{"d_model": 128, "router_bias": true, "n_head": 4, "tie_embeddings": false, "final_lr_fraction": 0.0}
Below are experts of layer 3 (counted from 0) of a mixture-of-experts language model. Rows are named router (the router's row for the expert), up (a neuron's input weights, with its number), down (a neuron's output weights, with its number) and show model dimensions 0-127. Each number is 500 + 50 x the weight over its row's rms, rounded and kept within 0 to 999. Numbers have three digits each.
After each expert's rows: a language model's description of what the expert responds to; "raises" lists some tokens whose logits its average output raises strongly, later layers aside. This comes from a sample of Wikipedia text that the model never trained on.

# expert 33
router:502450536475515464544401450503519452569576619518514498495385502477476601540437529493592532442512518516456486451482415491469532515498586567507508479482365544572498556502539481544536464447494498449518558500542533462406507533509425449554458542482511422400432439530481546446446520499449471473425479504538414554607446408529412522529535550483471607522477515528449524466553555455524575490535
up5:399446482391417445599492551558503536487509487621423517466513600456460515461542517485442523435494492515584464532516457421536502446495497462513540489540457570603527528529466530546523515564495538516461461588459530517471486536533395452526518544463534511468478454588617516457548541586476461503422382538503449523496413506559492580465522588579520565524456509445512481418478532465499536435542
down5:429492558452501477484494497554602442486415475448622454554494519527516476384496504475546423554525474502458437531592568517512514485461520508449572569483540498520552562550541450503480468463532479510432466488598459572498556495525489433468500528537571447386483508535443583496514547536432446538503443575432423571519557529520377519574473566500550567477647543508493411508506490505499488450471
up6:415528501527454481465418380479538514462560502437461429467441480480560520409532501507553611553467468503487508414446498433470573476572511498465396600510423444525477398482557460431505552500545455521446566493503522511508482522487587489499501478432423500560568482542414552558431487491540516495472523494488447462522405581591492428517617463468507560489470551435438541433493523469479568567521
down6:479572530481512421502392510457490616444460572565549540457477487522484523528506502534610571550485552562508526540529526498510601473551535515416489448569527435532510502511588435486472443468522507548519566462539544383468441521386492488519416520533486517521513579466523413469515492466445478443429497424465570515479438583507473465403599484611578505509530474473556499512515436526444565583510
up7:491470588470521469474459404576446607527511475439386420478500502452500475550483480510570511567494523479552560543518480489531469442504433457468422467529449603516571530477496497472454408503537517581471502552498469551413525497562484478516469480518614425441417603581518481540467583615520430568504435475519400443535445533573502412521476516500543497517445525538503549463497490485458427562436
down7:597520438593515516599491461484475520474546539531455468549481457438458574458594527512552522535482519454576528553480497495474462574475511578486542525530470475456468503399586500490468558505547392537591509441447493533535492549535496472459488439530562419548622516535411505455549484558471564407469482562491414453527492460509467563466457496450464493366562435506529525397516450570562576477525
up8:441570421436507429359495406515483514474538388529489545445443418475647585460509531412539370548574529498514552485536556510491547535453517537545463521520387546435517495494460502550521496514402496540509482540493565487439441485517474482549491458516528561547451518536473517518564405536494506516488431395565546536521486499445499441496411497500457536462393550483446508468495562503502520455519
down8:437592567491509498598455540507497488479519583572453569474580466499510455557482517556571530500590424545389468590533520515472441557442511481432526458464436492516527493474488516528570498521570545523467548392445498522434547489551478514506516473419605519535418597439451489430499533454528547454510559495475428543541440538557463411521536528433448435466373554453545511479559556457523555543496
up9:466503476435486517474555421472511466442603519544514504527506475597413540558465537520415489539418519477437414446526477528498455479504447459479452442517456364481461533433516519417508580465512472533496510443525533506515627551492584425508520564492587519508502583450500465536441512479465636442490396533468546466514540370528480515531575524417536539494553458549475547447423549447460490522484
down9:586477445513507556476499373569530454471537477575444503618439451521500553525562547490498526533445510479452496486536496470479454506587505555516495508504480580546514551519512551587485436529568574430485566498604478529502409585640475536478474450463525463483484574463465468475522504472530549522473432340563491507528453530539492531438538483579564482441600516458457568463511448438507404510479
up10:463485429454551464484470437479458529497492522453440508542451471540429400492576471531550483508560595518457438394428536534558451483509471528418521476433508482381473481557578530462435430489574452471488592556472458504454438473482508524513540482369507434440482429522537472458586429458537581497560558487496519483463602459523452556547509465433480553436501545473484571492448481528377443475440
down10:501478433500516465563464416488461467527479492492523497458537452434407486582393480495449444420496583506450500525530404477510502488470486506526534507526417538411532561523496504418479508423370435524499573578422471506394539461519539517558427488528430514558493438517475395470549440400543486541516527444482530515491568380493601475469527429508498492458410451482508468487528438434509600526515
What it handles: Space-led digits starting numbers in table cells and scores, such as 0, 3, 62,207, sports statistics and election results.
raises: "op", ".", "o"

# expert 52
router:481502514490513540566467520490593517506502535422427550535490453506548378501509574463532543502498468555515538359541570462546546531509540457486520467484557630564570409458581508460547469472431458497555486427530517491486551533616523494517594476445504472492495561475471632450445504523533559481544522448590579454425530438557430562414430531460572451464468518503534543541504443500543526511524
up5:475485482448434494552481489484556529530463471416583435497482488521445614516562557473531570498474540440519587530451521461471560556483538540498604578495563464628538553368501511526536532507459538518523547534457530539579589506477540492512479452525506543417578545500434509467522466615641476538513525503443501440506524420510522549489447536630460487465409532569486480518498459489482438566466
down5:476497472458496492424471474544395573479480511548482502544549424608462485423485533517438524572531524526544486585530562549575515483536498365486456479405537504469552404462431583487488487441390532488471475494574491500445455514521504453562528515566407502472454550534415560482533511472534507468537405387465512551476455483451541472449571450390493488476497513442496545415522449439441417467552
up6:417505520477440426551578543497534566605559522505541494494461552533416465573521484554468509445459519422567461435485452469602500487505540510444470396524532497513583499445460506532538499473409621509548473498550502557441534450461485553366473503566441482550611494455568547501507455423502548480599539484610520559530551521588528607482551560524526499499519468454517475483452497567518543508492
down6:427553564520513523473432467421555506485488482547424483472473525436513488479483571464456516646506500498503470574524494535482383574469463580530590576505384446543474600484426440590540563500549409488501467449442461424562535590549517504479467494510551522460482501530416586473422508447532474477482447467552519551484540530449405539498496562457497468439506551501510539603537487398466518470475
up7:430503416535415438518481508589582502569442511452418396493551462499528561527492502490393525520549480521531552455506494530486458483444500526481460456562490518584485450463497541510405584507592577542420614388492607589581496520508474569502564470497539580510491473495509510483444394500509507505484525585463565560545536545561526465558497599462478452444485521514443501537564551525560500444515
down7:451472558535384479602481496594554518586452494406574540484569547519522568494479478470500459447604533469470456575406456446539527439514491499557536534531544532506479516459512519450497397599436408535563526484516406491496471465472555420492552519469473515433436475408450462507504481485468488532540508485455469531467516564470472480538485464562498489420461471561424551479493587488394556430374
up8:488498499400524441514519477443483454492560504469553516543450502514538464462425563506433512429472548514601424463566466556481440528493568531376454521432506447442474516494500477495538498508499518463447459446469474529463463525531504439631491521408489415495538576451576440470603572523482461563502360487443529461429536527524533519475427473412455480358454484473488429496481560406457521505461
down8:525538528518488618473550479550508527539634509523466482497474459473556615494569506452438492587566491525595550462470532485500504432607518520503450613548443464556525452524531438472525497538512551581488485571511476567472459435414483613543569551483504562508462535565547478529473488489517488549426447474627515519464547456451559559611459548507494495625493481496554512488486447547498503423470
up9:497528438472517566434466445606538498468511588453530476467619483610512407521486494484545557509505433547488377422494442503503561486492554465470509545468459421533485527573595455449390471515492569553425452408480422482410445566504474469515470466443460474567554452592412560542523607521498516424472513474522457542426443541478497484531481509460524582481517491486437503522487470525578487487533
down9:571556481543500528561493504476535504529505458550518550621408521355565487457440532611552498437513490423583456552489522509497595465532546522561514484549484452516578429400477474588493523488530488449422499519567530549521455511522532479477497377572487580587453472472552508485376452465510504601486537530474565501529519424485527532500510471507522472525540534508477453459444554499526626573505
up10:483397475488497425453588534496567540526535437549539509532517536504516501467441504499390512480464458540644435465493521420544500499452445458445498480469522490482541503519429586438480492370528561539506557469499509479489483493578543493415549540505467435563524406461511521598481439498494448606493470501455571559451550522410430515461383468431507462490477576476437475454477613459584484479497
down10:479527570442470468570437566440536558459596521460592484448413454384421471579548409466479544537480578476475569427501525516458510515551549515474460524489469586445428505470511451486502460509434450475435454417560456534471523468477422540458484430590597536447458451538540485459488485463511457501479617433505534511535482457540536590513483468514526549533493458562528524540357552414521467497500
What it handles: Opening two-letter syllables of longer words, often capitalized at sentence start, e.g. Po(litical), po(ssible), Ma, Mi, Ra(njitha), ba(sed).
raises: "d", "tch", "ning", "h"

# expert 2
router:476523524476417429473479515430581468475570479528511571401451540492491519440492495487433519518569538543477478411536456539462587582487418582526555535504533476449507479467431434619535455575472527609503463510498399477596474538526539396474567552498560448569505591536525579522500560468453592479514405524498485473476523504482528515488514464482427508538496485546565403444617479484475537493564
up0:443651509545542484493527464532651440468564406561481558469506536404482465449495479508514487519476451559522468432515511426586469494585524437473474591518512528569504530607510485561464476568491572442531511522615469474444550511488518544493447382611467534451395469479455544420529504437432464546521450556459533437451494480521524512549531512510541527527463493480588470526529516514556506520549
down0:530569476509582457557561549472569459484462363437538491518499582533504496463537484510478549467494599522612461486484566450562452531491510290497568498505597462501520505388514462588507484543533456551488543512537538558485502491505454487551537530486521530532537510490453501436436437475562569477475545522519465448565525595484501512511424447447475415561535487475468520595491411525566476462551
up1:441532411410529451531501419467424534543588475461468562470536504591545569530459510449400422550534508482490469447549411536491464508553451489516463496516533591584428536471414522455388478527536497605553530548486488527487531589495448513457556520418543449430534490487520532524435552499497561536577450489349498471474507499485547551587466604461464499488466418497515491454440512487551493435509
down1:513467515494468592557438493548495464496523422463409528466422451574523590473493485497425466523517552396486576455477528432545567537490510502462546564509519583463526450464431474442503498458580524588503492585443479413453575651499485517504474523509576484520512562626450539523505473524423502554486475530461490504544551511484550410591444472516446615483458552464511459486496536547577480558420
up2:492608518505515563596478458458497621500451421481560477487531515498564563496551528473481492494534455520489539545621517455561573479538564459460463455493561455532544516559497438454536517533495499449468452485491498484536542599511478475506520443493498437556535577581453429543625537514493555518477544542439431367464555444478518484449543436531488654476464482504543481505632471487506544597519
down2:528466463531432497468412519515487503561395439540527380550509465456532506511480507434486487413421526437504368423408457495465549547496535488418445530530531410520449516494619517437511518506419566539483532454513529518515539441578484524487596443498500511574517536515546501448596497469466476532570481412464506458507435573504548588537546516489530451488442478495524461413539404534479493462620
up3:500522516448493422477485425517479526561569549496444633541489468538538518512507459537513475587526501454585523463433505469436496514593524531481532535555466535517527547496473421476562461512537557526418447550433500418423463465481519475412535536464465528484496623464497553595495488527532577470409368614471528522492408413463604564470503530496487591531448475416513468578495507513500568502513
down3:610488495627504520460480387517442502558575517499492521669506483483557500570451420569505560485591523493479473507499511595508473489557425489479557521435551466512514592472503504490571484470463476497445509536563494521467503565566466497472543566542503483418527591451579458541522501514528543525400467599471496400491463447466444520471518381510451487482493510461550377555508550542495527452478
up4:486444509430417433478500441494451495554615441378487508515439542494478527477488440577574590428498500526577515489505477574414431518423557689592494457501579458441526486520474513504534526506468495519522520559457534499530538539484493504452442409375552469511491495466423557520469526422569558543490547524497474457533546491445606485524522458497520485533488508550536440433507488558465419522518
down4:539492477480527573579459443479450415510567469528539541489401527489544467433521547504493559502618547449526529461544484452424526504482472550491545439476513533534541490449419536483553519527538568458621566490541465530535444450556469495578452423517395554524468520484446519511523471482455496460616555455437464472560614564506549391515509471545475456583531520511593567523474438496632537469462
up5:484528517486474378491481410490432558545536562439458549533477511538469461460487458455527469446523536417524510489459473593430534453493464515453492483515530432518470481575496518511484547448581507556480549493465489562428471498459583376459470519510549517448528637442564513482449503524590522631466427452529485506501495494562417404588496528560488516485512570509460562349453548513416472520460
down5:605459556485510474416480512494496399476603576454485539511421462538541557482529463451489535557536538502514488498561576502485503494382536568496506552495537509395505528540572462563461536456551485481369561552494605476531562531455584503439457573508449462404478526474542513522511506571504501560459444509474538544486488482505367455467520556519545524339497517506497470462504396543481503429466
What it handles: Middle syllable pieces inside long Latinate English words, as in cult-ur-al, nat-ur-al, const-it-utionality, re-son-ance, li-ber-ation.
raises: "al", "ation", "ate", "ator", "s"

# expert 12
router:455546540474516489491498526522504462477434549537456530522441486488526442470435459525479532529516618438424498432479428532526553612473436480480485524503512463476394485388407466452438493555478456545480400476486445449518515447433493553500494586460459498448557407582606420494411477465459520523442454436492569485539607551439510419493567537600391514509467490470542532499544521447444479542490
up2:452430526481476547519524555407438459500560532511506582546436488514553543573359502551502470441542496500608524450466499459461377586475500505471470547508499417576571549488528550530433502434538572563453477581507500411485519493470446520445491462432474556457520455544547510466456501524400390531464443576574519487491437533467496633499472505552407466486475483509521512460558559430538446478498
down2:531473490465487523572482442427407588538502562548567511503565522504452558598554478465547525423495440588550537509526444535586529570487555499458458443504492489580478588571348408616555475444485560539487427388412589549482477509491537423480477489475535484517460503563471585540429481504475493530535514506438536470512586588525513489510480448474524512449519561540531551466555497472519457518542
up3:428492510521458501445479567548558490549497471502454507449429511534467416578486479506431471490570443541475468484508454392464439502532486383447597448487519412564541496466433573393567529519454529477562530569428464593489505475509473448460585542459431478552559560592509491455465518559581524575384531516589444505504473495495506553592513536510412427498467480492565514497528428502463495426544
down3:496531530489560530542463555565512538487467571526533574478527420544422483491495537531496497489470467610410341441491424538437534348530453476534491555403498603578473491571425533473550586548428616434487471444500563534492527497520544464484479466474456477483489495520486472426593519521473420502479508470510537541449503497510480451494453527465429451467552493570633465496490448539513520560500
up4:480503462511463512460416551480481527482508493536509539514525441514495533455506518559479493496507491457475543542534526434557431506427425434465516447519477474528385582496492566449520573584402416520541473491441604515452604526423430552567463513597502534533414609563479499441450446503485492607460529501468498450455432436464481570456507599480489508454536508460483498478397600375450468541502
down4:463519484489508488465440537505428541458480503503486561492513512445543562553492478439473540480485575551433596469442446534586503462527548481531542511585535482518468414440491517472523489424455412412459459557498516509450632574478494617363436533363494453471494484478477474491518527498495504509456496583496497499445519480434545500621514657572551526526555466525517533495413498514462533516591
up5:529550459440513538493464467583496530515435547471418541502499521540561603389484497466431472492553540462632451458526465521429455545388502399530605569429503438450452528525468594489537503496509493563458435450526487488374480460455521505478507467522520537511459480523491583443510508461526551464493466445508466528563509498561605459490514527590405526539391496490438437502552499489427486606502
down5:589440474514489489514375411511459562462461542500466536502473444501531571466508404434459512530560495517538485562447522516488483654486483461438575577551458499423463487434520535454523553389536478424492512600540490521455490547510476508466527526550546572515567574507442539552476479554421561521525503476519461552546533483540476572489493400542568468467517471434582432471461507545554631560439
up6:445479586441496544480448459532585471492451406528559496458526504585487458585423607453558469469489577397440498445566543489476521565481447567468434545481493442519481478525478507480530549613488575497561485454470446557485546466469538588439521539512521513549601454491431551472420509494433462620484462553569482537548527365424521532555494525578549516472487478542509513563437462457527536490509
down6:558622460450532501453525527472488383542473543512521437372497504495456449497600482458545469524506408489509480497502554542424577491510408538511531475509483553429510527598505469582483505483612530496484430444622514486505561513569527474458478537549460554571551454519474556425485488448553434509504435504504395478411501491542573468488557432402539471438547482417477437548450465512564532514484
up7:388546543448559540595477528587505514513576539489504498449543499472532477503436406505542498555477442578537606561510530363467551561498437485578497567463463543480498536453509521471496539562417456501479460496488541425487545559479543409498448421470485465562485528591487559483511530480465534424525500485533566469573446538571548552515521459477530467522585472425364588429458488592513539512523
down7:527481426498455562479468489584430461522573554510589425545568505483601524477472473640446575507503551553518474518451481451488392610460521484471506511539491482593411400420543541471561527556541585555441483548447501608515478521526461433439522555448507481447564490466541501522479515450488514498428505436459508447454483478467444529527535379437541527473543456529519484515477503580607487541518
What it handles: Mid-word consonant pieces, mostly a second "s" in double-s words like predecessor, possession, expansion, assembly, fossil.
raises: "ing", "ed", "ag", "ion", "ive", "age"

# expert 4
router:513491503523540514539510480561502577554495515490398534438485474542570495476526472560470452515385498461672552565517534532523489476491552547430460496553626537495493400478492469501495440569477578527410453556553476448559456524493453452473547528528521501514411494459487551464473417509494436500432556553450498505556486501450432562422486404495536396536445464508486504572521598563543409527428
up5:586534490473541567461484517592459492447474534478566417461441437520541417564579583508477621505461476511466441441576479560466437506508502475465496570515492473473537508504526371428542491437552444411461452484594386495345517581524459432519548395474497548542537443423540509505438497568474458510455521491500466561432531542522567483476488504446507437465477528467501482564531565527504469512500
down5:486515495537476476572501451443529580562476511541513551466486510474564562473508508518562514430430508379541473603422525530394377531458494530479515499524519508512483434501474528544427537474460558471601517431411521519530504517509502492509450633536488503404391495551475494528575469434585496500481556484552489363567509371489447490458555492536538448536457487468526471439497410460558513443497
up6:519575441569458598529554571511526492563515590478450493550449469492490494415518529471476505460448500500428520572511467490594450580465468515567495586432508541441354497598570449463574522603445434489611444522455584508538529438569442484463438561400597492564521386520505477489557493549523474432464478465442435486506414529504516460555514487489491508449471509510509494531495534487505536490470
down6:488441506517413486444506485494512448476485414551414550456502535504491419561460452449514493603547562540537514489436507579497538427526463615459466543448521513575559351488493438460512552541427520535394611455588484509431444500493545459533551534539512613496480595509439508505446466426548497575494498526595620558561502542489477460478523419454511456496484510460489526480467552491460539488493
up7:503553478474534552429502467482467458602579440489525420508485531488597494483467553410503544493459477529468546454503547415588459508471485448570411512544503557487460567574515447453449413518440511529416545397469458365579484600452490552509499480506455537539491498490469603468521413539618531504508469500496565500479457468537514430539511463492512495510564428519474456453446439409398503505574
down7:461542464467499481480424541475441553455572468551560512463437534509382450424507506580441576607501515553582523420493524492487491515514440432493475566436448527483482484509559399425504557560564531487465493552500479512404464543568550537420560503620519469473466507560427503542482460508486457537516572517502472569558525467463549441550516416510535435509399587552445496605472528574517556472445
up8:564449541456473498591457534572543493560443566462472436532395510443554429584496486515555535602417478511502503433434525523557520490456446457530452532415430508479449558506491536593546546425574527482460475467532515502523433539475504575511471395537485454579571550492499444509451536567507477542439621511442513498462477491461606482516576467467589514497426454477458523509553601502558443551557
down8:558437575547529447454486511419417521461497411505506464581552466461426481481466502387564410498512433428456512467470496469507491489518515460501562394508559599591413445459501495456444486460463504424453477540516465492431540627443476415507479464503504568462454467525491559531561529536507514586572471582538538516568504560524451493545447451391497483504524522513508508532489363481540587448526
up9:481425493500408577487542425493506567469572418560444511471482555566550415571503548512609509503479577486498545447495513471559438525411560509602473498509487539540549459489455480466551539478523552515474532434475509430490537602419554423537418438478488528447553459579511495591518474502416505436512518435537445515510453426537563522558527569375472485527486514509413544490549547455463455573582
down9:577407505360520497478479586492550519476494612493552438569503459556393492523452557436439443432436523589490571544462494529540482496545495498442502445501527557459490445592501484574530505577547446445555443497508456550452479481488466534531570485547566523545448600437409652482468491517462499549481485507506516468400510574404492471510587502513529489494579478506534438488486462545462526536487
up10:434529529519498591475501612495473576502598553459482472526626527545519492425512401537470555507498548531413456574577507542467504457532541442598530454462464421469550456482502491460551511540492374481522471412495550498512504477534576496451578512464569557539504510489565473444535494534550512586517404534465440495522525467512531514478478374471438455522490583497537479450612559592448474496557
down10:472567473580531409459507533581484498497445476486573445483421494522547620474543515469529419504484493483544553523482513557540463507471491485393459491510536471474426522468489573505455539477459538480518561442560450466527522516461397522485522476411460463518496521548546477502495512516519478419480342530520540623496425543428488587349576544570440485517510450516389546499455461410548460518464
What it handles: Newline tokens ending list items, infobox fields or wiki headings, e.g. after "==Design==", "Lower Carniola", before "- Country:".
raises: "\n", "-", "|"

# expert 0
router:546488589426466474518539559461530501421482477480497419460463463468462395432452461543472500494486442464486516514498502551456473579465533472511413430457567489628445469488460484543543449507496524495583465540538534530541590548615459503538525476386482497420476570519463532558545560469494533509515358469584585495421566493463433418497519623509524411536488536518517520555535475494495558437551
up0:428522545493568526428539499491444461562570529436501505489408532513365564392552493586514439441498530569530453497491520457529512491539543500502450477527483537587536513491585459482443553489455611570539434448521535599544466534542494493394482564413620572461493454576517466563467460481462633470529430492497559477451464550509461439480466513418518483476475468460465486447499575467463535500535
down0:513453547514501461474504515591549490492465488495432481471579456498620461491495505445568545487584518480473514484536467506447392507462446486507581515491505425500555450588531517511518511506417482554544490517464536526588470612549474405426469574443402437556577463656463540543479465559468513444645449493466536425592527438431482482505471483507535548483447507421507455469548511485532453498545
up1:433540539449522594495497495470543348532512467562561509523457516401380471557551495448518406434510523478530477510530520558506514566484475536424472424535520504562592548477522453535532484526467530415470552531596561478569437457553473515490516410484500523464544442428532461453534514467431578560470452458476514580544594480442483535497508457439449429574450467512545466495405539496602449451453
down1:587528539460458426541488448559527427433447519503410529498496454503474406496561516467413560558570520533486496549578488531553434486505491511446505498515552498497476580451553460498552449518438507510543544470532420531506472647470562574504391458474537565535571484421457577460510551470452466465532494453505541472521482437464534542451500557480385451494609556507568594565546617496464560498510
up2:436507498443520552589391416525479452471582446451588497523516468492466527470467514600414494559450508533608519556471533553474480533462529457401507480474511522434515427478419441550520466576542534485489484568527483495435594481461441430469560423496391549445453559525439579501519552550525440492418488501562464457552429475491423468533470535530460499518531457505510445382542473598422506506494
down2:508453479435481423492578378550541518488455507528477583510534484453404501460507414537523451483496533357463537477508496417486526532492500489549485397470458514591499527435556554546544506506503433517389457439571487460510478479470424357484440447532438525574507524508501418522532439539442613432518508548452423384534496453432489464468496502499523499459437490502512526545561396507481467473512
up3:488476502496428539471430494476465499487593480437511422404472500451461530552606476451495451452496528522548541508453498477492497503468464531606550569476550481446492596451450487450478436490566548428477586493545567476477622534536560414428473514481571548576469426485488546582432460424511484412520519495496565556567496552518405518594500444447458510550444455504483498543433433411501524405545
down3:464489433543453569493468473511523495579533479443548531500515562534492572503587553431457532556522490437516538546522530529539490501519581549558428510499522568506460507524507610535484521532539503426623436524434617489470589559491555479461508481497458559459466605524498484628460453428498480407503537429550567418536486439577520539505557561514451553406485460478507457603451483480524553391497
up4:385522517462454355502451554443467465506483469489545458477574502461559421433525495471478456628486500551567517519391522482551446495447597519611452626485572433409532542467398509437475484480480429479444428553525479526492491459481510467508510530532509521497526423521579535429556462531511422490496449410523518470442506496482519486520507468446552533538529531437472469530589495556422527569547
down4:460534440521447497482523494467516463531432480542474513610537563476375480541599557443531498546511566523526501477393512541440492475567542433407449474486474558534422554592552563498499508436478594618370478494575537440561493603531509542536431465513479475513545429574563564511466500480505474532525489569484507496505410539447585451419507492505474481505447501463484501495584508499409570480527
up5:522550451567481487465517544512495523481503424509451532572507467429414505555392517464480437565493513554383498499517554435526475444531581446501487509492663528433432532483530564554444514452461573496496478484511491517464471477562473529421509553500437491428474569545501483573556565559571554625550625533600550440516528442526435530506478495491516526447429468523496426494405468537518498512573
down5:431446502415499565483463499460456515540493508435483512473488478512494614497475546471484490553448480581477506523411390412506517475420513562472512417439412480513484546423435523554500562435436482525519503454593543440433494502454548541431375448440467519554570524533539557587466569559458546535427492386529485517485535529519469579420394541487552534469492531463595509471457465536514460541559
What it handles: Mid-word syllables ending in i, mostly "ri" after a consonant, in words and names like attrition, hurriedly, entries, Enrique, Hendricks.
raises: "dge", "ed", "ver", "an"

# expert 62
router:501537516507536512477441537466408501498580454446461519538482473487504401587454537529503533549525427472505430481478536549526619514438579565586496501455535566466576481568410456526580516544446498536546495496535499583611462444505532526482485522504543514632556548512360558442559556565479478482591548446512553520499585541498466512490494535509541425400506529506475519476460463513593590442500
up0:451476388481593572530470512496452493509453492498470510475541578489385417451568523496517583496506582472401513406460542421500505502490578517529484497426483452521533461474514617420593471565568426499561538568391506522479561540531579525566444473476559528531452510478530547470420544577462546590488505429480400523462504490459589506491502519417424521477563498519505472431512537497525523551473
down0:509605513521511468452477506591459523434516571526484551570400481538543603470410467586584439443406472495525465473501543465522522495498465531520558476465613472545526608442512461499503536501479527476574581469630506535472513421485496566544573557452528431426496515463519583457444523547500476457519527479496535620565537460465514533519561432505502467442490560583546530552593497510506410515526
up1:526485505430463497481504431456545470497510556443524509445512498527488481495619445555431479517532544475566494503502463475462479455498526511499493540476475493518518630489580526513552547599536560559573652462454507474545554487475473458579522511511531468554513491585439414449565575543550468449446565504543540544569545504500483443544545472482332443467540437456538523484442403544618540455575
down1:477513482534417519624410492506524528517553468474461542459580551488461495458495472406519532518583487541479562565490553501456517402550402450510563521522458549498531555606543439500473540518541478538450544456572452532477568497569635478483453528493525431604488454579502498567522471542554529514500543421541525578409458527496443406592435481491469407413510495514530454490541525492575468484442
up2:484594487470532536596480452489472543580477475488511507505449469577566469449508482471509383500573464505425470418556506490515512472443440363549571493595470525456459558485529517481402539422503499410420558483543528536508483564483485416456481530489532540568531584453447488467519536510505561551531557471475556464518492480504425546376405542536514494570498481547494513553367495427535456467586
down2:512555567499540450433511337570561405482434471448519396506523498614555478456375465495556474490499466492577489494471421482518461509475516489595452506404496570497517508467454507526537541506465400564485527537519526472527522523568520504569554526473417561457471524450561509592465518421499465494579505492530558441531595488566425497555523560444607425524554484505522473473579479531480504523477
up3:557530495430535536497535531501548417516618555533446477425461455504482550458472453517564584504426455496608458600544448484463489524543490457605462608435458539499530571471534336511487521468563544513437516510533510493466477510509501541490504493520548507493486560492509492527447456420587413507497568501505433658481592496447488474566537463476502508443562405489462473503482538523585508429480
down3:448555497466456438479464439422536558535485477489562552565425494509463468463455463487541513475477503535430428450491428507400524446450428459526500472505507580453489545563472500539498487540393466509437612496494578437596523474396511463570431462461438549533432573573573514518493437439605559452534602532557525448466570473478582448462453444463541490507514543552496503470528385543465496454544
up4:445564471554514525577521446465419524527472579425528488504498464556506456570532440488538367540459576558468481426571502510533527476459501448479409512525535573505485635482503531480486501459488513415527537435424544520503558456492516498419504542466467443452453560466533405462510506524510529445571492453507480573467558534584540543552478490611480455502469404570369562528472473431541514434591
down4:550546372564453463581500441504566483501537475514369401454544605514508475488446564497541475437515462533484581437415530535512552436426485533440576556476471453538524470445495489577557516523533483517554514545457520546445490567565535498488494425484533472414442536497553429462466543579567496450454550470477483524503590550542556520523470544471668485427504496461476557560416470491528485534493
up5:443558468450499580477448460455480517445472494480444481420561515476500477457514545461449460489439441502470561534505483441517593448549614474475485508428427425524521485498418434548532488470445451569542411462435489555427465587442485512399425417484535497492497417595481572433464618565514502453492467496577480425514509482519406434513607503553541416553532553470506485505496470523591489530468
down5:524482451534480443427434396559486527554465445473644443467429552535467513445507468535458517471556531525549416490543552462483542570547397510442529482564603569571451525519470461486459596515532482474582510528584515516471456477604560491547553593534524504541516570556502431463489468482552458588437494519444556454491491531530512456427470564455496528518447576485540496500452484474356550522460
What it handles: First syllable of a word split into pieces, such as he-licopters, vi-olet, di-vision, no-nlinear, Vi-rginia; also the words do and no.
raises: "ctor", "tt", "va", "ver"

# expert 49
router:592515498538458469496532527481530503460375492558481578452485439533471581410505451611584520452549506444493492464503455593441463481509454497528445486574433479475446528521540482449515466557455530550483554503485399366476473483474476510512519454551478559560423429572534438556394483607553543457501529460460547541487496473469592531462522507560486438577541501480589476410545439462464500584472
up7:551488438510509441551482343554582395542429484525489478460459487625564484478494552521493482513431455507543475508526556489509528485484542532530487414563508477462529442441524383509472401453364602486470524479506551408528516495525552556485523477474437651445474526495493491516473583525593513491501510501430566523517535456425519558494582476572451534549477537553519451484483451423510495521515
down7:510551520516467443478628433470453454442471486524473454548488385587438418587557459605457477438531416516468415439530514491451485516442471500475454434417516428575527504468460549522561491477505643430499552446523478533566443534502522472446525454458443487449504560509428490457381491492480458465550471398513559488388502518509528514475533501507436484423473507539493417529536477526551437545485
up8:499622537392432497463427466498515524566569601544453557488431492533457456482542549565561488501431529409469502603484594430443435496492518447511471474414533473519445494516630506553486540497492416589442513498471560510506498500477456432422448607533510509460459396494509574532501494558483568528503535496482497480485494586426462405533539505585512463564490478573434542465499546489522544553507
down8:450479552434605529514540538529509451505484524497564522510511532400595520507503478450490578351513459498531578497448591551565443579454628512574452535492550553564481451483545522489520519462481606557458407584540500463583579519463460495546477459451491515380529451489536504501479457500630533520522422505485499494462422499502540456477541509474485467547524409497505486583433489540433520550514
up9:462538540498473532559459490442550512494502572492489547445477492416512460494496469496513479499491439472554486547610476551502632504530427584554509406444500523516554468526434497399552581500449583548463524445434485405469402421516475484466480454417480457614519565563532386556452597599526449471486504594518517552559502533456506519469491538495582430498486488444461525443494550539447536450448
down9:505412456466477444481522477587537478557577548476507500493419476559560556514481531505592472482485555542498490500417534517466655508516452551513479502448588586426529413436510457428481465449530462447566485449536585614499609473454538481469612507588406531530459496426465442476545462478418424497546471472450531586497511564559497480539537521564457583502489481450438490465472523483524500465469
up10:492504452588496524474579512477544476544453433515530582607420474533439465506486494451460549516419485613484468537563469460529465444416433497425436537427465575559535576464472569533553514590552580467497404543482596440437581526534470475537490557529501614536456523550531537473465468521533537491537421444499536444458399492503534552492513519439532414519412491547567426502482565485456509503521
down10:607426434535412517489500587503592438511527495525492504486549479343487401450483472503465552518525531582503545410528532423569475408365501507474486568484519497510539455566516531531518487464456459455503520486494478582562531436480455509555474596531528438447515529447536552522442442518465537474477454549488448512558543543510490525572428501345559523452464511443498479455505599474476572469497
up11:489539503514462481567427475484384453482503449506458551460467449582449399433462510452460471516468500511551437483499547384516428467481471501490458504553527463436515553483534496489526506549520517573493471510486558463550473387583555498592448527497410542621514446564504538499535501529495581552470508472529454550533434364429509509586385544478465528553603472484578482453466453529520582580491
down11:558499543552449428494476531521524529509530411507579496514555388454446542493412457606554426517527564436490523488531435488452493438488463533448391484412530561539523480491522472586500430566486459646439492592536436449471503468518421480559492566418479537446534484501507528563506472496518477528483552496550560449520575374482473497501475609485526491479523544547558417381483484452524496482485
up12:544522452404426457514460529491494516466462488483422558510424374460429566394542466529577588498463493521536534481510513506614476619501534402450427536487551515476533514506547555581510594549428422468522506532482456533462450437500499425483425520542546442582491520534511537442473612563545450526486542477467503436472521451551526446495479471495430537453479562503502503599508526512498454373529
down12:549533526429515493547509481509446446414452519512543540458438434509437470499496483449501547481502533564326513361566501510517475464534504626477462502497546458559512551522521540516462485495508504494614505498476438425575453457551581441511481492547517433455456563516377465465407575487483504478524586491555456472569552412518577514493481474454503556505570522494528598594502598518483543486503
What it handles: Middle word pieces like end, ard, ist, id, on (Regardless, Taxonomy, Arthropoda), plus nouns like design, engine, artist, research.
raises: "s", "er", "ers", "ing"